Experts of a small language model.
Size: 9 layers, 66M parameters.
Experts: 96 experts in each of 7 layers, a softmax router.
Training: a variant of SOAP for the experts, 300M tokens.
Below are experts of layer 3 (counted from 0) of a mixture-of-experts language model. Rows are named router (the router's row for the expert), gate (a neuron's input weights, with its number), up (a neuron's input weights, with its number), down (a neuron's output weights, with its number) and show model dimensions 0-255. Each number is 128 + 32 x the weight over its row's rms, rounded and kept within 0 to 255. Numbers have three digits each.
Before each expert's rows: a language model's description of what the expert responds to. This comes from a sample of Wikipedia text that the model never trained on.

# expert 14
It responds to: Bare digits and numbers in statistics tables and infobox figures, e.g. career totals, 24pt, plus byte pieces of CJK, Korean and Cyrillic characters.
router:126126091140118101122122141145136147125151099106096160115141157142149102126154119091104104105128143170122096148120137152139084105147078106143106154164105114055121143125101143134104157202125127130092090162098081137127131155119108144166103155142083117121126115114149145067153130173155103205149174156135152117043041110161115151108150108134155137094092163104146101077149115173074142135159136132108053100062132132121087168130089088141185112130125138186157109096146148177112094126198123176174071103119114077118086151140113126089081133134109200170133112099120108165128196159214135101122136120139151168161123121218128116060183122103109164089137141192168188129130172205158117073127163123129123066111110130118140144155106155044134096109198163140119109146167066105102086137133122
gate1:170149156113111089083151141148086119164158149129160141108132116107146129102120105125133153129163103174085113102143066149089142109113110104083159135159108158097183154100073090161114148155088152157206157063126148134119151085122146074121102162145061165152138140113075121139159075093119118170146128139103102214130139065137119110109105111141113151129094126025140132084123120159127103147104153095176099201112155091134107154100137112167126130074136206196132138096089148098137110162119155077153142066119078105100121116113097133114074176156143113100168151155109146125131220154089084169147088159168127114177151158149134167131146124148122101086198124118170115150133167140141121091187070133119112150093145154129127120140112133098126194081171163089085161171110089086195102095192087
up1:132145160097168095053120204156156113142146135166157169129143144092098176089116135149167159124146122077087086129158143151104138144123106170122136131145135095130155148206121063154115161159049153150145094144127188127170147118099138064129092153111136117150117058123146086112131151119129083130113137128078167159147145089137132081173107138100122147104092175045099141173131089153154192121114102147129125199109105163095148153108174135172103130085118196137145184163122110155119129124133164114157135130123135191133094080139126113131115117165111117095149166057074128159126132102145140108095176184172127139127163170107086106122147136086116091067175115156135102063142204104154131145119055102071159055070119109158136082136121113138131154109136120113158159215098078143143099107145057
down1:084126112136166083106105150106115137108113104143157077107133125083139182170153114100154186111156126097121143185115138140188181145141151155165200104169056135174097126104085098173110068197103168180171168171165180134164133134070121124116087108147150092114137083087143085053136142115132139126104147119117070082162098079169100073108126148075167174067121154120092099172113102109144137094207157137135133094124055101114131164154124114107144131131102143168153142180166123169177117145145159124103108134129130157108111109177088130130150095112149175209129157064158095174213107140167145094113135145139107119163123141154117124147148138140192183091134119130188111161127158110097116147209128147163143124094172151147113140072188096123184121121126143129187133147176143148132126129138136
gate2:165179142095085162138146226181131140037125124123079125124172164142104096140153135101105131161100085106122130115122110144176123117125150084097131117132179105112106129173054106119127112094142095131170134168142086035121165107090142139111108090113159124073093106160126140148162125146096136104170153162130126123085134139169142095096149142084162070145162128121183131117105115135064073149117121164166083124092129178102173100144159136129088113147149106024133097118160045119146131149098092137128142150113129065141136062104165099120161116159140129162093176184126136152051119098094125100116173112133125132173149148140104132098140135115081101198112086065143116170080146072107134140198161142148137159160157107092197145198112126110149110188120115117173129171142130078134126171136161
up2:142158104099105164146097166136171107039147125157127156120159168098121084174144141108159147174093096066176117097105117099197138114131165121109102065145173103148105166087128112130139109062156107171187145120145103098114155089104176199119113131103186085096111112104154125146091160152113150107164130176156126105088136153139146130118163145092124079159132116074159114156122132140093082173109110195129145045173134144139164114130109148156087110137131101081147145134075114131136145113128094056111134125149161100143125062129136118131176071154173175191089191162149179152083104106093141109124140141123121150186079119094127143102152122171122041178081160080078156164071061101084123122154130117138129158074143123122156088170137141138165089207122131108157114156122130143099118191114095
down2:122138142138075179141078151130124140118139103165140187137170197073102115149111146069130143111110097101134166103100128123088129152173054078067118171169165172084095128108142128123099139182096090134127092144118128130166169141154140093120149135151204146089111095152142152130140127138177078124112133133114159158148150150180193120126087179067140091107109080114109176148159143139143122131124138106166118111164130158156149088134148147146097120121143160155147130101175132180149079152124098130141106130089135155120098161144209086101118192129113194130159088152141204132129139116099175131087131158078189110140163134075135157124071156140098104218146151090108157150148091119164151105089165168089121120093184127136138161127125145149184080165183146096162052131098074200178076141123185
gate3:123141049137144134146195119104134126111129124116158100164126131096138169200078103120111068149139122144130149162113073125177118152141152160148109063089146099187138162123166096184057144186132151083085139108115094106100114099118178131179117135109133125108177155146123151058198168154112163130134150180138147142156172081116171136134143141085109116132128144135125045081118173112149144162134146080098150195139183138141128162105090080103158116215107110077140159048165088131120125149152128062141110151091117140138089206109134120102158147096202094142077153110129187125109140106142115116117110196186108180126089157114167132177096079128176114132110173184076138119107125132095082078118137133098145153123135102163087100092076170117127136141155179115120128169142110130084109131138134
up3:145154100156169136132174131129128183143101124112147090141142150107130178186055110111098071158154130136153155119122096153165073166094132171125104099072131073162123191125191109155061128146150163089104145132104087123126104087132186180167096144101158133129160123159110147062172156139105156116111184156161139170186141081099167168135131117113118137125130133160130025114114158103137140097106154089056109165098148176161129150082120106147149112218106123093133136029172101125150117135142133077121123157107122179151110185130101137117170133117213083115127144113107163133121170077167080093150119175192118123119065149124222110153114093107184118127089187124100164095116107107091089111105128152072170137103107136135131117109081152111101112105138168128105085134125124128105100136141127
down3:081176132130145140145117098168084138072169098069137084182139099140086153077134152161115170164127163180087135120140102079113070147135067123157138144078139145103156133122168169160130058122126111105142124095100119111171137121138092140109172120057107128107126174079160094162148147156150104105154120172139143075113142115066122135099122125136070201112118102041161164133097150050122124126186067161127134133112152090161114100132126093109130132197134146117125110114065164135086153060147127129186116095126089106111125145098048180104162192116126134154132127145074132123153186129120151113100126130132169139157133060088123140125112126171167119081092163095125122108156115110124129134159116071086143100134140072159111157159098154097167132073056061083108094125102081119062153160088099
gate4:172139117143160191188171072126093095126107173145135145055144104127144165172127154133108064166134107146137106097137102148152147147118117121092074096164175171135146163146133127167111147182148097093132170100131145096114080112167158178153122079127150129136144131163166137061081149166159125127105118138137144098097100163092116106143126148087065129102112136134161086091106127133158116173114114155086107166146153091125045110131099122096140082125159157073154038145159151101068182154135134106160060112109128126076101130146135180039148139084182171157037122155174171120109115113156114120105104144100157082186099109153115133141099155206146172132133040135090137134107138136158098109099164117164155104147132174102185203137096147113122143140166125117128106099078129107152142090096182
up4:165128107151203195173152073132096085128118157155142162068147114111115141169124130146102062164123097158118123098133087160156141147131128108084077120179154151119171134153145133154107140177125085094140177093127138097140110137181157178164127086148117153133133141149147133050055147163156130140107126141125136114084104166069131111156127162070077148121128140141136090115097120094163141186113103138093123160160139102151039074135096132098140106107161169086150083156136155102077177167145153111162088103130120131091100137159139163020140110084186178136053121158179179136117111120139108123107106133090156084190129116145116136164112150197178155119137051140107130148111150118145072132097161122167160103125122186113176210129088146113128161137187124097127111112077124139143133064095156
down4:101161080141138130125141164158126119118100099047128115171080125153133127111128154134200096149120070144132097170143123150125210171099097072097100108094071101090157163110178131161106136112128124041137165108089138126117095104114143159081121074140093124122130178130158120148149169137113091160135129114170062104105074081166180114121083188168059083106137126125165122118123184184138135119079125117051092138139108148108078140113122127126112126079132126099105072066105132153090122112194143061109115130156161104136045092121127047121170158100138164111113099112116109123125177128110117131116096171122149083121097146175138127188137054117141132191075100162118201113113136120139110104104152090128177115152108122085094094064086144151094142120127145093102118118052133144094146126092120
gate5:148086079199110171094144153124100069105135091109179135114073088183094072072097094112102135156168140123132105053204152152151101180129153126133143160139087180137095136134082156164142144160120105108152102164100158162119116118097084118159128116151093127108052196192126137123136074099094175161083189082131120146069123094093125146092120139141165184122134116138162083128175093114093107098091142146122055151118148172127164080139090132134166146140131147186088118118153080101122142148121123131135103109128183117147205177129145081126070132151107130118131065165150096174090135049167120123126114096179138115145098104105083136123124141134142124122177098136123118153154194099167114125161119130084080167090173169141216107172134080125097140094136133143160066132155139145126139143143092
up5:154167119103165113133122135119173160094157112170137124116178150165159102163159174162121138105118163086102175201122110128124192035158138144100110083090139100122150105092070106102088123099145122144068132117158089110098143116123164089079131152128123113142144147132077143145129178114091125136169043167123191120109114105139078071077163088201153105178138151094110156131081133134130182167125109096135168081137160074170141148141099127106134103088067140103147148117116172181157144152142145148082161121123109068089115099075116164131156162106133113129149125122115132153098130115080130155141105124073109138113163196136169116111198095151105084119081162065132119114100105137118133122175080192116069120147152123079087158132125134187130166177200095128184144103207123118089104184122165
down5:163156128127163116112146180101170096171152142106110149102093140124156119165129155131081163108148134126103227172106171122151136140157122160151151107110188072093207106059167104156129091118108137105134141087102104127103105103122075128115158141110105138083114130169102122184198091152160122111167096096128141130140096094169145171073116122149175163131131120117134164134094128133111170092057152083109148064205163124105161112101161087127116130087056154068128046114115131127151160095084141124174131126124105162106125121135141184098103211084144127113081156098106165110136102108090088142126155147070119132150166171136126115100097149177130059077109168075119098106090072093111175104188119152109061082090062102129115172107137161133088079154141140115146165173125132126124136154084120
gate6:095105105183147138160200100048132176108108108094163084105130107143141192175139089145131130115170106125141129114148097107193085130125154166132166119080092112155138146145201160142169117144102165141174127126113097087096093114110119113078151168078137103124145095112173137106166144130120142129008141113114171116158164184124154125109143156137079167135105120127081114113126174121112094156159163103087112160122115114110083124138127101028103145209121130134129152164090102087148072106127132147153143114135085146135150136104115148169155123165137120160158102121148039179082118104202165111104068107112136187144166056174124086207125147160167186108051129148095104133131081116099110152121149118120089139187165147146169095113122160108131136083111155155118110145142088070100125137132149
up6:165166143090122065108082154205088107166157129159109161116129159118130102120123192136135121127115131141094138165120139135077184139103143061128108141197180153146111125139114147120084125126185095114104133101147115144138143154161148129154114113180146176129123125151092171118081099127195146130162124159160094144091116074120109134092128130103159064081111153127182148150160102128126137107087114110121147125148148158178156131106107138185129091038140128128133087084152155127087186179072119065087102128112134098141097117142117105078112120094128137088083160146136199101161121128016089121108159114134131092162088197090145132039137078130095084148198145066217126127120128110146116106146103112130158156098079116126071156159150098103121152180175096128138129141103188191154125157135098
down6:134134133094141138101090139131127126143114096157127138116135132100167023094135120105134089160109192158114092112134188181174146107129141113096154144118054120119181117114135066109091142135082126145126130115085129101089139058122141111122102088161151141149125127147135123182156091110145122136118116038114092142138090118124094158071148135162143074076154196104082169143179058148146151106152115114086097082146179097101159150051114151084077177148113065109141147167197065105104136143136104183167139171127138163122150108096085118233128121181102115160145144156144089082136116091043093110157135074153143160132092123154175133116146186130175142103075162122192095135135185161093153126152133135102155097077112101117105184120152149105102125165118136138113115118089152116122162118136161
gate7:135131151141136142149131142085105147135107146159062195133123135085054070110097143173143051173144189141128140110167138136114100078131144173143147131178085115129128143140121153145132081116132159195134122104079120115184089150144106071081167147071122110117146156105154180132059117118154178151084126090132122108119111154162080134143097063153189157144159112148151136184159169100113116096238115113159141120123122104097062164194071130125152082212137128185066193143083128083129165096105114104137131132127101146149106120080110111119145107114092099110141087167107126130208107126114122184111162148109132150137151082108147143139194101097178147158066139112169128117130191137179133069126138058122082109114164112141134135128125117104170109170150121152123100183116134145164115125099106
up7:172109093096147122117150083173100161118143115105177050179124143164161149136129084077130157048112071109116100141105096115143157160140122082131102132079153176117118074101120093151083175167123092076117109080182126092070194127105145175180117075196130176122144110130090116119156151152110084121149141137126154138159132101080152144135150163104074089099101133110132143075100060118156141171052109158124137156149139135195171114072134136144069178089137138077172059128176090132086100179146124187125118112129125130101147160177154166126096155132134166175090159088140154135062115141150129113130100155177121151106108168142125122127052135158141116103187113165085119133133091134092087157135130179140161124140100095099149109142114119111067161077117124101152163083110157053100157146131153
down7:156103140075148085212118175124168096133162184185131092074122126104121153139127156111121145124138139129085156186162143120078153076128140073131071133130106161145081152094182128097122155156078129108178095106117131141143112139173147134151107129068135162160099123080129116116125139130197131107152109093115148137138125065118139105128148136122125085161128109121143156148133070108182124176065095156117150131128109087122061102066168142124152144116094145106181118069194145158160162119126174121039168113154146153121103159209112087121153143120102169123115097130158149119089154088091151056184107094049170173130098145100120144141119141165078140091111169098087090190154176142163179133092118107125140170142148090109145172108159188093183065158112112076131139127124178123159169154145160
gate8:145159116120143091120161078151188171138171164118039149086105116155073147112120107126126131133112127124072142133175080140107124065129188155098159111139119167132095088148134138162118154141145146145181121091095100180161118164109091112108164145169141029173074137109184129136123112109154122224165123101137118138146158191109140102113083164084114148134099159224148098104155139206109094129135151127156071099154106130115073110157116144081126129155160129219085131136136177101128089057148179110155139148133191084099106067134162107080059124133066135150111134084107069103119120147113103147107104161120115116115130106107147090127088089130152107088089161116091049141131163128143147116145143163172100147183179137166135113125117163092130147120148114117140174123153108119151135084166087
up8:131170143150126116118141086147168181150153183126028130108122120189105104128117105091119149121109140064064151111153131184130161082103196150127150060123122150111122100128135132124157147133151153139220130103085119151182162148096076128127203124139154053168079114122136115130119134136127141171096080121130117141156164175121142141114079134077116129175107190204180112135133154197127064141159149128127083146122118119135064122178079165069129124155155118223062134106104166073156075074137185123149124120133160086096084080115150125101106108142066118142093113105109069127100125134145118162137123158108093127102128128128121101131096103118148106090096136100102059139118151108142131122138155188135126171184184137167123138146116142085106144151126072116146154101137133146134185090143058
down8:173065152211159149100143097157140149126183179093150087124117105154086112156107154157151104112185104105051122176090076126104133135094111122094156160166118102139108143114114121114121174129128147216179112095142170093119141126165134110106169130143128142165156096113074162119110149105016115135108111110163118179167158121094141109112171182127105153125098149140094142126169113151105089145125145120100091121089073139143128124136084125077108107189132121168091111128136196112096099157106085131140134114107105171131144087097128133190108150126140142134147125087122117115104168129128077130129070117193116113128127166057153099153111158149161159189120115110116095113113122133076112195104150168055111172153167194171174139167158141105110154219154127110128216142147128111152195080142076
gate9:136119137194170139142124122189152156113126124150055215144128092177119126169145109143122153109125142125182160134134136156123061142119215115093112170022128112127100113118166093160102199121069104131054150180124172094106129166114120096134161167121174123095121122096197153149130107082133145151151184175175160107081133170126155093158142119150125184094095144126086150208098129105116096197096081091116153173063113120092191087164131088115131191155102124096134128134123103116098144133133129137166137161080144118128182104124116117084138154174093122120130078167131110119121088164068103113126118153163096096157119078124134105081135081129080130141069129143095079110186068112163103118155118142083177106072049124110123133127103164127116098095134132133165128133131126122145133150125092
up9:100132156186169131126112136151094144100094130134077172129117103165079110182137101159101162106142106099153177115086134106137091141118172118099141190040121063123100128109158098184126136129106121178068173151120161117157135172131132013176163136138161156104145108093217188128139128133077165155107151222130127162074134106146134150161135122148134157106058147111099166172103182094129175134158103089088155168086139109135155120169104113122111193151097165110128145197123093159147148163172134118166084159090126153121161097114136123127119143150111125121075122155099115113135104155060110109099131146173129086119151080165126082098159099144121142174117159153092125072127076130091130117169110142073143072099106148139109170145104127065108141087175099120180112057140162124154106127143088
down9:154103100113121076085103095161158097071112065089102112159099168135138159093105159127067112121140155121143150146127127137072144117052137104106144164116117158148098139145173157187158163144100158067119045075142150137142137128128155140120113119129134132144183178147131159151125128178120095196075111132134135104164128099130142107140133100046147051135150103071158109108088102118124110147162049076168105146095130150161168136155134165132086162123152203133142111118159109136103160091115146124136111134148136104153174162113148115155094143114129146166098103115165143142124188112146170033125145129110143117113127149154109033104129144109123216130166124156117080092154159150101141104134154112137151159058159145130107099103047177069129166040079131113150184078168070133139126150155152
gate10:143132160092164092110154110155128159069160118128168185092109082109120073084174092139116112130137126186197133138159097151108145097149102093095204176092172169107047121089133085173143144138106104153113111147122082193196149127133128071082146151120146162100122182163161104166124174110124096108120093128135130151163123149104125147087121146116105137108190137122094144081190172154176145099122144115136150092153142127151095143098175156103077113144143122096141110113169177108129109150202144108115150185084100077068185169049143076157114131181113140082133175169111144127131116158152107136184136119093120201146104103088113107069149105111104109093108129112187098125123111098120085199137144140145086129112160102167092098089124136056132143083123105152101147115182198136107133147174120
up10:138152154080185101105160115145130143069166088149169192083091096122114076076145112138136104129149133161198119132169104129106158123134132118085181179116159187121061106092144072191138146156138116129129103176117089174192152124130099083096134184114132170108141166166160098155111171143132102089137073123118119149157117138087129148086097142148103151107175109123116155100172180170212121111124132124141154115162136163167104131117190150101068108114123128119098099110144149113120106119201144089119131179090112076087173147011146098152119121182127165088135172131114162131134106157136121124167151126079112198127093112106118092048159087113122130114121105097193113113106086091103083179147126151158105115119146097168119105087138124080166180090131123107082113152161207116101131148168104
down10:136159160142153093188195129075095063125093061132120160079125142150124130164061162175159105115186126122142149203144094120115216129103132156166119146118119149138126147158142104112180194107185111095118121127133136164184142133137107144156122125176091131160159098117142213131141147127129125095123180150143148214143179164101107179078103083178128106145088148139107168047144187129186112137164107150128143145096089139176137121157201142128183109157164160141112083146129064127113205132153173109143100142152098104154132078113167159103173108143095155151143107142150163155140121165151101112142135111155160144121129162148137138081120161152152087093165121156170080134166142095131131112116111186132159139127169169046120142158118141137063161169152154075100096157137122143136136103199150
gate11:122068113080120122087087092099129104131174128152142074131136062188171130132135075106184179086112113112142215177113163096112100164167082139120084084076075114146098114100213099099077150203097115116088175091140158109184087078067192117128147138109110113138123047140150076142116125113125146114103085183126161062129105141087150066147112161120093126123119167111133115118122142162145182097106117102144167218073137196136086142132154139101129143133058122102181159142137151154087116138153135148078090114144148144122085105149148123164100141098153102103127148096134093143102155157180165125170130197129106170112151118123159175147139092159092159105076087108103144112154154164101095136146074130116070141135151096141135151107149173112183105089108169133120146127123133109133141151096115
up11:128165086140069141111098107153067072165138153175143149053140122185133112120132167162130117094094142141123115146094115086085135160155137146113095105111123142142153089098145122123172190157147108145145104079169116182119157109138195154093093082056118120169123150160146098144132065113204138176157139150132162103147093149103169114198133166143087115112140159131121106141181056123145125154197095094128168153163154153130138144130079135114067124095167114082105115132155148079121096132125123080108094069195184185187088103150135071081067114156108104114087131097132118124133160144083123109186153140165140110085146136078150148156119072121170165089128110128137174122126207102131138093129039096159139136064102129090200151158105136160103107127113109148143136174123133068127114097135126
down11:155121117134117144052121143115138163115044139192121112116117079188182148127072170142120085115139106118148163091076070170179092079123099140114113086085180095132102104087100085122084125143141083150084200113122145167090156130179106137079105140120102123086188159136112087119122103105154180145167098122117102145090091099159103150086143111093144120089186161142152113139133106122126121131139136149065102114119211161126165116081099145130108187093109179165145163134206194144104103167108138138159123107169127163151102092113101111133074115143113136132155099081167117119161094102100046103198115134121096093100141176137173095122075092121113102117070102150135191143113159155159144106100087095127179162061072138123165143112146153132110107115050132106154117136155149111140100102166169
gate12:129130118108158091107118145128171169141158103149159102073109089124161060115066128165155175106161143144096107070108123110166155088140108186092078191151158130143168143216116124107101099165112080139124124142099125129097158147102154054160042141091118141156092160109083154129171144125114088139124166178117131167083117095119116112091141160104147177145048107064102114156178148146099122150117138141107082142106118071109086150144132128118174095102081194156154122094128173147129095170132124184096129151159149087152095104154149068121127123201163153181189113113147089139159116086112195161152093128165126116119175152079076114113123148089185101106116092136142126138129133140124173124158127114116083152187062125104145102123138154120096199069163143108149100145165152133113132146218144
up12:146122099080123089092169152117195155136145099146148120075112110140149068106064121155140148092151132113100141056121118119145168096113105178098113185144189116125160146209129167096123136153114108137123095135118118119080143143137158053173071139116145130169099167112100129106182145131104113111110147169104131144106170083077105143107131160115152205152044110076111108186152124120097153120134106171108077143125145053098093128133086124124137073123089136147139084098151159167137090183127144176119128142125102080170117141163098112130104119179156160210149125123112120124172097012089167164156059098158130135115173159102083131140088156099167107123125093152125127124133112137153175138157124116116071155199071125094114109113140157113111171077142138138171091136178176114129115123206149
down12:152127123138142043098130098100163083111118157133160124124110137121102104102162123081214096172129138170095147090117101159142116073090128160170107125119122168149151113105097143152149129167108055161161146095153126143089141104116190124116119124151133146157129207119150088097136107152153111121105183113096170170135133123126153147165053093133128215188119118145092161093145100149106088138075137128147115139145153096148111142157127122118144114085096127113165149118128085158096163149102198121158198151121161060138120089134122115126160096123159213154167236122112151099107169122101143185132157114129093133188168196104202119184140134147132133160126115106131100116157172105150139146165203098135130112122120075087149143151109106126136148101232106123117118158155205179124141075164154
gate13:202048100183139098128128123143131134191121121118131110129132137185057128129159145114106177090144076221113110150086106160129126114101131149105142139138065107088133095040083151132129158087124094035142123155116125096114100183098104159132090100133116126154125097111114114166137057134130146074130128128143129161154072105074085116137124140153133123083184166158048163097147132146217169157177137084100127111089148130167120148125174191111138093128155138158126139085169100132116199135118168085136107072097101151119162132148131141103151169137126122112127181145115113115093186204065086127145133107137102153067126130120164162120182121139127184076151150148129147126144141147172112096101173140161147065061132147129138102131138134123083071077108136096139125136098139174103146080128112
up13:199082142222152105084106109125148168163127130066103102099118147206080173136151153104109170088150092208145088171100083112126104134120138139091132115127048098117132085048136178131118124075132110076131120130116147115132101165084139184151122134142125139140114093116098138150131049131135131101160098120146127173147106118074102110183154137163136110089192157124058170114146141160216164145176140068100136079069169143175127148123175181103114125141153122141111153064149094132111161158096152104109129125137115178112153132140110158128211154131104122127131143151120126137117162219110082141123125124130103127067128110135181137110156102137125162077111132151136141162164141136144148089090126120148129069037107178159125090129138112094100089073125097112133124135086158162120145079110090
down13:103113186152126105130147141133082154122118125128147129154217178134149134153118137105113123118130142077104105110144150128065117123151147119148092125183093096117084182143152141154099112156139146140096142103135153099155167157132146107121119065150144145100114083062130159073149173195119136109116155103191234186159101148131122100152120160166104139178131122112104069107132148151091088102137216173164133108108138104094112172142076142138165109072167156133161150116127117162134186118140151132141073112119106118069198166102130175143160172176017147119147146098101133112127066120148157155118144167168172162097102168153135090177119122097106159112179145051096116121144174119098092163099093134155123083130156153083187101109129076082121114133135146153159124053147057113165135124124153
gate14:152155147147146181152140151136105146111116137007123155089145168184097135106117150148172082136150146084154115127161113058119070144129144129195102062119169145194109088099128104058139144112146098110115090196117116123084115120139137149157153107118126117108155122179120086196160082192134146162171122088147169111084110094102089122108064156149118115184149100112132146108099153138166107159083148197054125090101155146169083079144096146112162130067143105106117082186080138138159176095128117064143115133138099120138083147075147118099167129147131118153148120134155166142100145059167104094146187137158097075092110145123255114152080139139150134107179174123111122128088127130126149133115110147182126066102131113128178113132151103122109116128130155118093117145124144123108113126088086
up14:154139138156165214128139137117112155147117139065104145084112178188120121132132129173155100145158214102145106088141112085123070118149156137200105077128186140167164136097151101040137167127135130134121064161103099153121122088154168149130154113116157121116148121124135092182163085161125118149145092091161160141128075091109100132087086200148144078143125135100116132123085141143150115160162151188019171043116113115157127108106060113092178124062147104111130126157108144161106175092133147078151122131134145136170062160091140124151165150157120138150152115098141165125096152107184104121151168135141103087064115129122216124108087121139124151109159166127136081104087138155119173146097121149169117094071120149067157110127138073066093080128152135148099113159145133094143148133096083
down14:133124153127077114065133119102123124200106130099101085151105138126150147126116149147088148120086135201142131122098093109147102148146108111117103144177171122137072193125188154143156157112138150121119144105148139169113164117208182144065188155121117186110142141177082134141144122168130136096115155086109112134140154066093151146118129103080164158131120118110090155121134177133086140102104177106138145091179139139088107163147102128161140137158180081222152126122094107154043140089111220131148065160149160167125131120104145105151115125082178118154105104069164157110185155107147118068176157192138102125175159122118109156085072132136079121126136086110123089150099153142151129124017084151102063111041149150076132100148122105133108099112121132111147147114131179146110108076144096
gate15:161129129147092116170114190198106124093177167120149139127148156064155137142166079168140086167156134119096097144187115104094113180105102114110140056128192103108159059127112117080158119149092154161143112157172148062139194103124096083120139117113095068057103073123123124074132135123126117165122101178147121154102130095151152125112123109061122112168137122156057162144088136145125108154141078110118123150149162158225161131117081133143115099099118139139113124194119120177091188182094085108157088133095099158135100180140141123097123166101168140109153150147110142155111114157145148160126156105153085149125157163134118075068092126109107147164140132164154081191071123092109100173134177077098137128124183129099180177166150133046176160150163098100147161101129100138087089127082126
up15:112133128131127129083130063064146124192104107118120119131114113199126088144106161076116148124115138124128155105098139115190117070161123125141102215129112133140131193119120139193099150107143122104116160076087131159110046141147170152128146138125185158214111160142144095165117130096135103103126152082114122142105132171097110126133128119186128135122121148078186108109177118098083095095109175180159158123100098119049140114130172119131156120161126113119139128077128123113158085074148180159085148098154163124110175041136144161171112132153100105132130116136166115122141156091128118117121119145117202115125101084124137180204129110160132118070093145090104175078210129165172210078141095172148121148142089137135082095122097126196080112100058164151107114136104138105160155173189107
down15:109157166141157160113170113131186131106101111066100097086095138113138145138100119108186150071127149081121115159101123145101151116102129161119108163093199131141121157105109091160130154077104108095147155083132189164091150136091156160122068095076136082138164168062117166133084085106047161141155088198129201159129104097157110130131160101153155180183155148111184104084131131110071142116101130085122176119136185107134116212150148126088105123118132124114216125096195082133081121123167119083142089143112076093070182079134106099122110137137165098115140082103150142118110195142126143156127089117112114151140116168116104180106145087169159171121110125114116080099145093084110087124107149137104180195111163159054144130176123161164104087090128075150118108168153134134162144123112104
gate16:071118161141101099097127205077149108119112113147164146121140174110080104153129113170118117127100119158106163135119124191072097137174138096114182153115112152118164101129112064195153104113135125183097141048093098097138135116068163175146111123115095115059188142129123159162156104154153136120142156142155106117114134145095034149137111116152133159135149157091129167137095123138083066137151099117131168157175156146122171107099167153095141131163198203114184133114151153119147123110149123090144128124050173124141172142151143183127127115178099101094123156180095114143100117152106126145116107155097135027145126162157128087089146171140120057090125117107103228129105157108135101092122077115119115113106160179107134176094133145171216092086139207121118151115160146136082157139113102
up16:144126104095103182122097142125124060097135140106151175145100137179099187113141186140148056067157123063132146156147142110112169140145147133094102175130201139098091102100111169123175188121064167070094141121129148099108143130075146071156133104132105099115129126055163098153121129062163131122151174126068115140103079146129141131196143123171074124142121115151133100129170126100148160167128088174170150164064080122161148152134115119222137128118134099101107141140131092131086134107126068146126106189147107178098145134120155162106095123123091141140151088113107104081129194117102143076132182084178095186089126141115125123154089122136120220115136125159072137187083125183143193103091139074138137120152153148111097148120161139117143133116111080109117140180148152060098108105185149
down16:100064123152104101157134150132145125141185184083120085120105063153131161164138096092161085140104156169106135123101115098144102124097186092155107067171117059162084110129079165131075181095134164116111081146151148047111071143132091149145158093111178140114123074089114160161165099106105143070161115157100109111119117131179179113094178145109131038137079132118119072098110154122111156131096148120149139119093125143141087130142088083108192152118117105149078094136106120090129116165138095109083094113128096113103111102112144121177116120157105143150091140214157153114152117147027085111115089107178112142108096157184062054105098086167113142187159140117102130153116122146110096137146070139165121169160138129177125116106147079079165118132152151112154116164117137133052164097180116
gate17:069086129101096133168158135117099094147135144161133100146125164073134121133184163092093122127130115114222173120133159099086159084174138051105093161132135118104134104120178093112184090140100114141138195107153077123078092123177118178145106134149129125093117149136082126172074175085148098122107126119120157090142125134161184159122153099116122182136149098082144095143120194142116151206157106145159094145104132082080104140150128092161146138107147106141167176107085138108128107102156130146097122108147113202117128118141120106172158124136133173129111145130147154120156127095140138111142123113176077239118163144166121102162097089163141128160151105098137195147067081127131153139120040107188171137123186087047120081165096132113052073163169128136140136120051146101080114141122104
up17:184122093130113148092103088133157120137095098088114127119131125137137156136108094129183122130096151145048131131104108126134110205081129108115151123132146133160087133116073127190055120116158135142119071110089153139191197125071131112111133129136132178148144120181118143141154079160105177147158136140125058148118153114101075090129101207166158108100157148167094163102144035124157079066106097070113139122173131170134211176086153140063094152129130138108102143110160139097137150148126111095158119131096121083112143178128127162101175122135138109091157125137125130144049127143154140153137179171098191054145059128079106163074153143088113111099131137169102101131180158111105142127153209151121078179144113155211124166084153124137169145120096126124118087097167104166161145104127151
down17:114112110088135148110066074083096164116066096135141127140105154085129136089100140190143111129110077136058132129116119086128096099119079065104135164082158110134155139119158136074119132089133146143117106113128148199108093114109044129185128147137072108160116148125142114131130140162156133108174122143154150157103171094141090149111137131124110119091111107027047133067143020125109028107095063114142179113105124121055088169127151105172106138107110088101110108104179107140099166108137118122127142042123152134130122121054119134098130092098127154103154093161153156104097133112212105152118186144082161094129095141098159123111157157132090132092130149161175147113118142177123100142157108144173077107180130174092107123138164135124103197124131121136126098157132068135161147163171135
gate18:116055174127124150178120108126134098175109126132123128185090146106094165148099106103148132110106159141127138116112127114147096150158157124139150149100153160142215109097093155148089113141149157133167133143150033054198051185206151087098138131121138113126134224166127141086138131110186107142168118131111114136131126104086110090060138116104128098082142117114147130089102113155094113151083081093096151197168157158162137116110113122094169133111153102111088073154107177202102135127114180098095113142081183155140129187097071169151131161171106167182147159188108139082073123147083077103149144085102136080168102122097097107132138171151113084146091133184128098090145108155127129125109098121126161106149098144186159142116081152077127058124118158065142118140104150075121120141150127
up18:143097127104168108152113091088059137125049141106106089140119115159157168167165099134108119101138189161224101118109196115124067180132120183092122107101046150151123107182104089161111121146168155098127115195163089138096101185099131142112091117105166141103134162148125148121160153147135151126143098106153189082141122079149174138160070165142146121094131151151141131091136109152163099142101143120127135187161143128092100146188107133097104171128151111081126081081207116114090083141158156125105089170138169102125151150124091165193191173146179107132116095155110128152096157173186114100108159141112095062117058096135133121181100146118132152119104120154121182105104122105167081112097095156142130126168119119164174093130050149148101110101117182161131150050133127101092172129095103
down18:120113165139123143149160113155110074085136140099112036101122120222071158135100115124144224177112152076175170118151133126071147094126113127118108124147154168147166148144157141130132110139138148084136130131116080078120093145120115121160116122126141097121098168148164165124090107134083125138128121168175164119131187094129103126146155137161115168140154095116145102083235104167124104127113095174111171111116148154138107116171099197114133112147123083085128125123097103150112142088203198141097101172171088118109142179136102144151177144160129157111119057135194108159093106146150142105099130138168110113134076086105141186158111158120083138118162115164135086087071113127178069126165128103158135168149144109160120083190100106119089142093063107057125137157124064158149075193169086